{
  "router_score": "softmax",
  "balance_bias": false,
  "init_std_router": 0.0139
}
Below are experts of layer 2 (counted from 0) of a mixture-of-experts language model. Rows are named router (the router's row for the expert), up (a neuron's input weights, with its number) and show model dimensions 336-383. Each number is 500 + 50 x the weight over its row's rms, rounded and kept within 0 to 999. Numbers have three digits each.
Before each expert's rows: "gets" lists some tokens that make up at least twice as much of what it gets as of all text. This comes from a sample of Wikipedia text that the model never trained on. Tokens count by the router's weight.

# expert 15
gets: " that", " a", " which", " who", " of", " as"
router:468481489458464503529555577591486497482471490454408538508529422516508444420587539495447458467488546531538578493469466517533393498522515485554600
up5:516575542584483452445437490575509478558445474514497397535497492517384430473446457499512607519538465589472535498489464531634461436373532417475522
up6:435531550393477458573479444557498566472510556579474497514556553611483569527539502489480413463503431453568464491473464483398392550491491509493585
up7:529506457467462441497452490521529541556438472528463479515526491515496459431371538464473543429481546498521499569512415475479496498469549472433606
up8:514501456453553497510462539571476505471522565510499514516510653500498459479541446468546515460550549456492501499548580484525486506534369525551510
up9:467532524618457459519428523431492535569517500493479576539500531572485516503418499546462488501421599552532597491484411572509575449477443467482594
up10:476462455549520491443577520454500462519485523582442466493508387571493525467502483407492524489576465549564411462488560470498481507475495493456548
up11:567476527476499454577554504448501421476469482505528553538465554606601488522502448513610508448541371479457437498546438507506480515494428504598515
up12:564511553588516444465490525461462591504480501511452510606529669589476444481443489459413543491472610488487490391494440545534514455610526496482544
up13:554487501454436419438386570570503511516482517455507476544534595639542492569518475497528541471467546478408541378458390520509487487507459523376547
up14:526529464534421524499454569558409417530459575471487530491552515410524476441499576473407562479362515543490501478512519529539487489462548496530453
up15:547504500474556536621545501442513530530406475597502525431410536580514435455441538531509567555385436484621556518530538447471535511474461508492512
up16:542518522518549520402434499448517594459547459493367530497545477420555430503454493544467466586431531555411499450512477579460504471493555539577543
up17:429513502471490441508409445497513473422520506476542527456479447512425485494488453483456473501493605504448521514606535566496490453468558529476504
up18:532472557575465471581455554561511448418502458600436511522542482488521525377416484456462502592503440546464413478460547478526479452451531552573460
up19:480596462444500445353516520525510482488400486582533489510432488536504521460446541457517631412480522579448464492505541502453475451562482528526514
up20:540551494431466549508393528518465440393491502515466475566502395416453461429598475471447466490455480575571538426520599463496550539557444578535449
up21:460468474399379457464546475482529424560525544501478516541464414435429557568446533546584497523477562514412478447519517551518492565486496470484599
up22:469475476575485482493430487499440586533459528465522544509573475553515470454510485471508474441534529481459493513585593478409420526481533525512538
up23:478542507477534507451537550555469496501469557554414486508481479539560457464530525442427491506465387521558537463540425380422389464482472450541587
up24:563517484473540631504424507424466488550580429525399448475535552537516401476501511514486515415469479524496489567500439518433494455450530589541523
up25:464521514455437436550594503510510472527476487552460565562367439507567548558584490435489458500500629484469474538408464425537453504449460524508443
up26:558486527582440547484560564462491513525444376515374537501586481492435576590498410406545583541533524419555553433491486541535522553457486414552538
up27:475505478466467495564540420514439473501569546517431531501591470532438530561480388511460468587412537519516463506467562559485527558472496518463613
up28:506557486507461564476529444443493418539556484432472562624472504478473445470570497458525441400445527517608571444465419530511455518524479446500589
up29:540483500620590450535482508510507498529469564509468548420528381529472644524466498503436533495470428546430497463602423497476403472558526514519552
up30:455534496403558542511519523484451481471427580498482521512515523421537528499587453619479472556469505460385565530468498519509392519493465441427556
up31:586572459510581503539471475501452525575667475466513420506468528446493483497494492546559422482451488454591591487480478455513445562535538547445461
up32:451393542628453538544547569550548463532544547458452529459504460477517583431525554506431473507505498483573514432466482504547540517438460538465544
up33:474452507508478503504521551533488437458485561516470427462559469431516519567534488442511510508508511427525583523480512499458506481540506499474462
up34:487463501540510552538450493412465529523584567622448394557491550482514551569504564411538538436484513477429557523535493490502578478535566542488497
up35:508510431446442520499523565483501424500475499406467508613524476512499530395488512496515517504560624523539498528608520569499507446495485561437461
up36:549515438446472429435519508473462541568454519507493503461487512489502602511519557459486425497478535472529502414465569491480408593528576529431454
up37:487539444520433528457552495487501454610461378443458430504462478528604551536593431556576452523573497499473536452548498572545478536487507518447463
up38:507576513536523498519566510555480477408509435487465483532502548507511436483409580471542491514496452462432573430532426495461567558559506465403520
up39:596481490478466417514474498488518410475555526519423486490506410468573641424501436432487493527459479528612497455442388462476401509463450479420476
up40:480479437475543424565499485525486534391564499585497495525499543517502475391518559460514543510604499425585575444542403489485431571479491446537491
up41:510555451459439478445474464516437482390459503514514614528466465552501510356571395483444671498389486530509509457470476516549464420476412507502485
up42:537450626481521572513585510450511557481490369512550452600472508508419465469627573540505479506540519509588567503540509504419450485419498436556586
up43:480544548592612465482430478431542563483503486415404554517479480454508519436478546415532571356405553451591553559460521516520538492458580549403521
up44:471552469438464539496513525597483460534450502455550497579542490490449391447487494441535488490434553514484499608490477450532413552623543579468390
up45:498479427437561392488489532495527481502462509469498493550374516572515429536536537478469587502514474471453535429552478483503478604442466505525580
up46:418539485510523450515414542485473469478475547545481479470460500499541564521525451504567538482440455427495508434443467348519469623510427492504474
up47:344535441439422542470579541456402512497542447474506502609477488495444528492494495490401543409580472442564529621472510515505484456459568550489530
up48:516565547555503504530593459518475481558549399600461514473522473580439510435550484563527533479507429511552556437379517528434499557469483484566443
up49:472560555490511426516483496514454487473484476509535515605498544518493454460481406462567518528487556454456405500488488501521501418498501466501585
up50:421441551393529511437627498447460606510443447471520572430487479447567538560512385496503466571557450489562595399504530501508450466544420565478510
up51:561573454566479459580538425479496418607352505445413482520482437414587523556552427528497560352498515461444478517559513572528494528455485435513494
up52:551518454507521538477516503500474540559531415452508489525416619402644547450588457525496513527526471410475566473494492438535480511429535548488441
up53:643516496502541576484540555500465638536467492523513545461581575499563478428596556573456450490490478549402540519521540604470451494359506538498518
up54:481451396496463498528454520454442571555506443513589483530552507488465428506519494493509568464509420609473459432513528524553532448518508559505467
up55:547487589548458546492522447531461414457544577608504463560419518499489457451423484495477564517466475520463491532570467527560486486438520454429550
up56:492510501493460407479482492410552434525443585341502559470510529495497532536521538491499577545425471532474496466525492469549499489465586514463581
up57:460487492549446465516559548613494559547477506494596521495512557482587530483583536503487466512401515592483464447483489451488414494474515444534451
up58:486452496611515589460552557449508423603572564432515513457543459570550418442437502438437439497477513469499584446466518502479514488441559562432422
up59:476459440498518591484536545557517511405517415503575485511511444455404461421536522524502576444508559472450527519546460495545423384560560518556500
up60:490472455450482501502665557490492614516454581513478432484479512544400501428563555539488495513461486511470469436542532607514495511535510506595461
up61:490525533553383510547476420483408532398530421517386543529541509452534459459455489475458500545511547534548502506497511442523466499462517594543513
up62:416409391515570502427528529514471528487430527411469451496535437510533344511534443438514564443487576429492549546507504436513538462533475465511486
up63:498446561532459467547568538475549425512511486500555587548516393537481311540569550500507474471466546468544534488485495547484391533386488444412471
up64:547498535538436528493541547475435531493464551514599552531460509491522514625536530461515482450477496621460483478523486483551528441536497522428455
up65:419523543387560516474438486502501591438465541440527499483443533540468438460382440472489608468588616570509460509561426441544419504505488524466528
up66:420484449505470453440472458505468533482638465439525486425443424535384504493524474465521385401488528485505482529544525544583454471431492520464463
up67:563541433463571449451582535479529551396483540539390557485464430577521460484430497391491587482481469527564569525541465566581451463469467494449532
up68:487500450483473499503462426440476384511520619482577470513462437421496444525533548479532533348479461513462430557495539506538467555464520566436430
up69:504511534435477589607494552541422508393521527555511511509494481474511448509470577483415498509459446484465541415393572489473536474511500443512438
up70:464590528493526547514501492562506498460490610528402463531454421493507475500492431529500447501442546538452526564536552387496486446514498575523464
up71:495500511504516418479481518511510442533517533566429507525599522469513459596514470552528455602504554407494534460470507532438499545522542496474601
up72:481396536521441527583527493419555481425551514557575460472574401442540523501468532448477489485551465509594504579554554467498497513474572456489495
up73:490538551536469461549587514469503543567549522495570591544519449497497465564538613542391505557474583453517531452566480423520498485428469527547530
up74:543509449593433524501480509486529460434565487452570534548530474500391484491549561478551476451464592514507547495510449458459481461473462544526583
up75:544429599569531510577591478420471570563462487490471475490468478493579509478446494498492522587476503464385482418464446509492498570534478456552541
up76:483488511474542471529458518508539453458576485482501428468529452502609507511516422553474507461413507532525511496535483487506496487503551586443613
up77:524455532546602451466577532602528500595540453416515481437515476439572434419550540527451364566357520534530564488448505474445528554539500562378352
up78:503507518498498470366455550494475353478463525582466505467559481439604452460593419543623457510414490471487524473491447530450468586478510524553559
up79:496474519463487412569539559513520547558572547492499520466505531483576471564519472521532542480509531490469340460467552532474451467528477519414593
up80:503459483512477467521578489537531467504418490548498460584473453499412504521521538520484482493524483553498534491501571496463491517562497510504488
up81:472500413618429357493496535422456459522476525528421455555528451623496432487631564382416509504457520508515569447522512508499478469449526552430438
up82:518484452533519474525499543456486436521544477429449488538406437414446470491438432474588546437498572530518512462510580611543452486451517495491536
up83:529540537362516447511531474486522562556479444448454599530470499529450411404510514551514528504473473436385434517594518415515469452534551609492578
up84:492491544507438480539632586498496424541476437465423501472405505496503495530515443513480465501488507412597571532535516519548521584434531452552521
up85:488515500503434414473470478525407484651500510449465464474364516562540432488529428447556615472514516529511523452401523519434522512480598492537534
up86:535516544391515555498462579490476488548531587500542449508455433501583398516452472427417519498521483489463519538576504585459557499527394565468437
up87:498528522591562434541578505584438464526451549623499574457529472478471487528492485509471518504515533530532473525537497574424519552392535498540450
up88:404508491498532603497475522553538580456524503499576574495508445572475430517515525479509485556464497464482567535533543526519370534467513545437448
up89:565487508474474595552456587480516483467540492466541432548477521545449496436483468525415478461491510491530541552530546459564444535505385530567436
up90:536485476497468398514494520526492392563579495507527501544609499475432438436499498464558500608472492592567540494576428459404453530490512554610459
up91:473427502525492476446481465582485465549404485538598432486517486475531497443526519510431506529492504458523470448519466476412436440432552464449459
up92:509406529537417537542549452432564498598447520480421394507531475512520456538512521477510439502530550460606434563533528553523503521477545494511515
up93:466468472501492497526454483459489440592511479483383527524483527533556513536525556449545529504533503506414585508512526449460422509446528524438640
up94:573465554500534411535451482542534449555557504436392460435495524525472454561455461438571529573490537520560567427509443439472461548529487515494515
up95:479531470461525514563501480557435526588481519502603561548452493521502498462565510558526500372540473479469561478493417572533575456455450512532541
up96:546562503496534455513409513450528382486542422515507467510648503517478360583509550499552423525476502530583623420457519544517507457545518499407527
up97:516498456412442522558508447516464496542583572538362472544553469537537460527565494420503427476554552556578614497503504452508526510533483500428462
up98:528442468613473468499474483517525468452527599471542480534467500449570588477445479429525424515437459514520553418505541471501507432473450495477451
up99:423519445500475580517518502486436519497537527466445517516455488468513542631526452504487589471525531534418425418518425399494478526504472553496517
up100:430546480570513454482575499581466531410463442555509523541522423553444493554550469544409513447542578437541490515551512426450373501584446507509515
up101:488468366505548478391462486533515478445491643459542485425452428516500541523527460570480528531581474519468509480501438425508508617466532500504440
up102:425618478487531488562447492504484467479476484586445513516461475503525491402400421518417520457497514498488485456471581459516462532451434497519424
up103:563592379522442551530489401499437492487569460605420477561485562505517553476409551508503543448461572560588495565532571515430518541482568476492558
up104:461537411520549524559516520576460514562447528504525541505507456526606504587489495477523484576517579450555587434447461595516485591530489479550466
up105:521514510480439544483519531554491478457443577576529461537635472554468508456533603467404511490481528461495500524532518509493501492460513590437582
up106:409530535508429483477517489485503506453486421557492528576538525489549493570439538491455538509461551547626620485454480506525535424529477471564584
up107:535429456507528427451465528512465504435467633553509570498500432525514489588501431474521443457515491467472506503457559540448441503497434562369541
up108:547434544492527451521517499477526626516535517563338469554465532548496552537422478459538523495441550521426455512452542523520396546468537569520579
up109:483511490536551471469548570562505465496433501671581440574472502446512563437553453470459504470455511475571466435555424507496431553474489405510552
up110:529543430452475533506371569509495499624484446484464456498469475547444425468558496447499556432393548476514511522409453434465486511503546550485512
up111:476585382556510540442542488547525633550509434476499515525452513518608513502495480462423603406560505452418475619519496512521495510508487496491502
up112:516493538443581519458527475570426481403568485539476496539490472421524431485496485437487516493440540532516492457537514505496509591488410481447562
up113:556438465532446479376488513564486568483492520560507458566568520487488610447491520466526559463449589587481421443516501465500484503513387489570543
up114:533486596500459559496452515507576510493394483436501494514499574590570438531544463460500573481446511460533522509582463510499437495496537530501543
up115:441515503464465495530397492565481538508431474565470570534530580461512545489450463546500511468526493431439434502462509482538535552519479465641600
up116:474548539584451522401433477483412510554464523524507469548523580467635550472499565533545497566497477476595546552557530453463512613460444490502513
up117:454548487429465471536491484483541461545475566506605454578485476460517561469547514500546523394501595551465530500509446518503497498461442449539531
up118:504515422461461574496564566521475401476471485469544500504514488513576384469653493538444589555427585472507517478532641573483483569548510497450548
up119:541463453521523497475477509430495471456511577459500555531581492477574514539463525498641515459576569436564520408483510418474571500432567529522524
up120:565486581501573516461473462503467421519475575517451519482572448454484481538473590455556493500383572407527579357548454502447430488513519541470474
up121:528524519438548501512485546519461409477478549596639552497455544428427492466530479477425442455469491501458522505501518451472489520564466450536382
up122:524474522507415477527491532438484339465566433424387491525545560501428422572514513433485504571426423523523559496485551591493542526553590438468522
up123:556527563497490461517534440514555467390456470536465447552508488524502474489468501491498435508424541436444430486571483521491476394373467438609513
up124:612448568525510440470470525498482504411479521606533445525591458455489565428539478480525530406437463504508499498510457465517446541461566469438601
up125:618459472592529509484480502465480601534521433526445495459506512488488518531534479607487508568538472487363472510540481511505520474499494520484607
up126:499441500620586518514590533555496512468498519543463481584534472497482534467493518479374544515542498530493552466581402521528525505468485466524528
up127:505473487564479483506504476476376441494530523503486520523496455569537478485528448479506392516538520542494613483497610487468548521548434516471572
up128:460491469420544505551503443425465438530522535464546519452507465518494486447500517483622485433503446400483574565492540475503516612438556562449458
up129:543524445427479459410466431487440436444432453486554517550455530415509460347462496430480501556490425507493492402493487461501503503459498518495438
up130:539476531396436437530568540516536474530441472511489525437403496582540511519425441424494549606497451512555521413488555481502377536406449545439581
up131:558545517458463533479595523492556575522454475495441504575620495474572460483513478471424418431317554522420468465439464595585564561450466545447580
up132:502552486628509417391480411540462547494453413566514537579410465476582509482578477521523479493413516487561522464505495451551580520498441541554572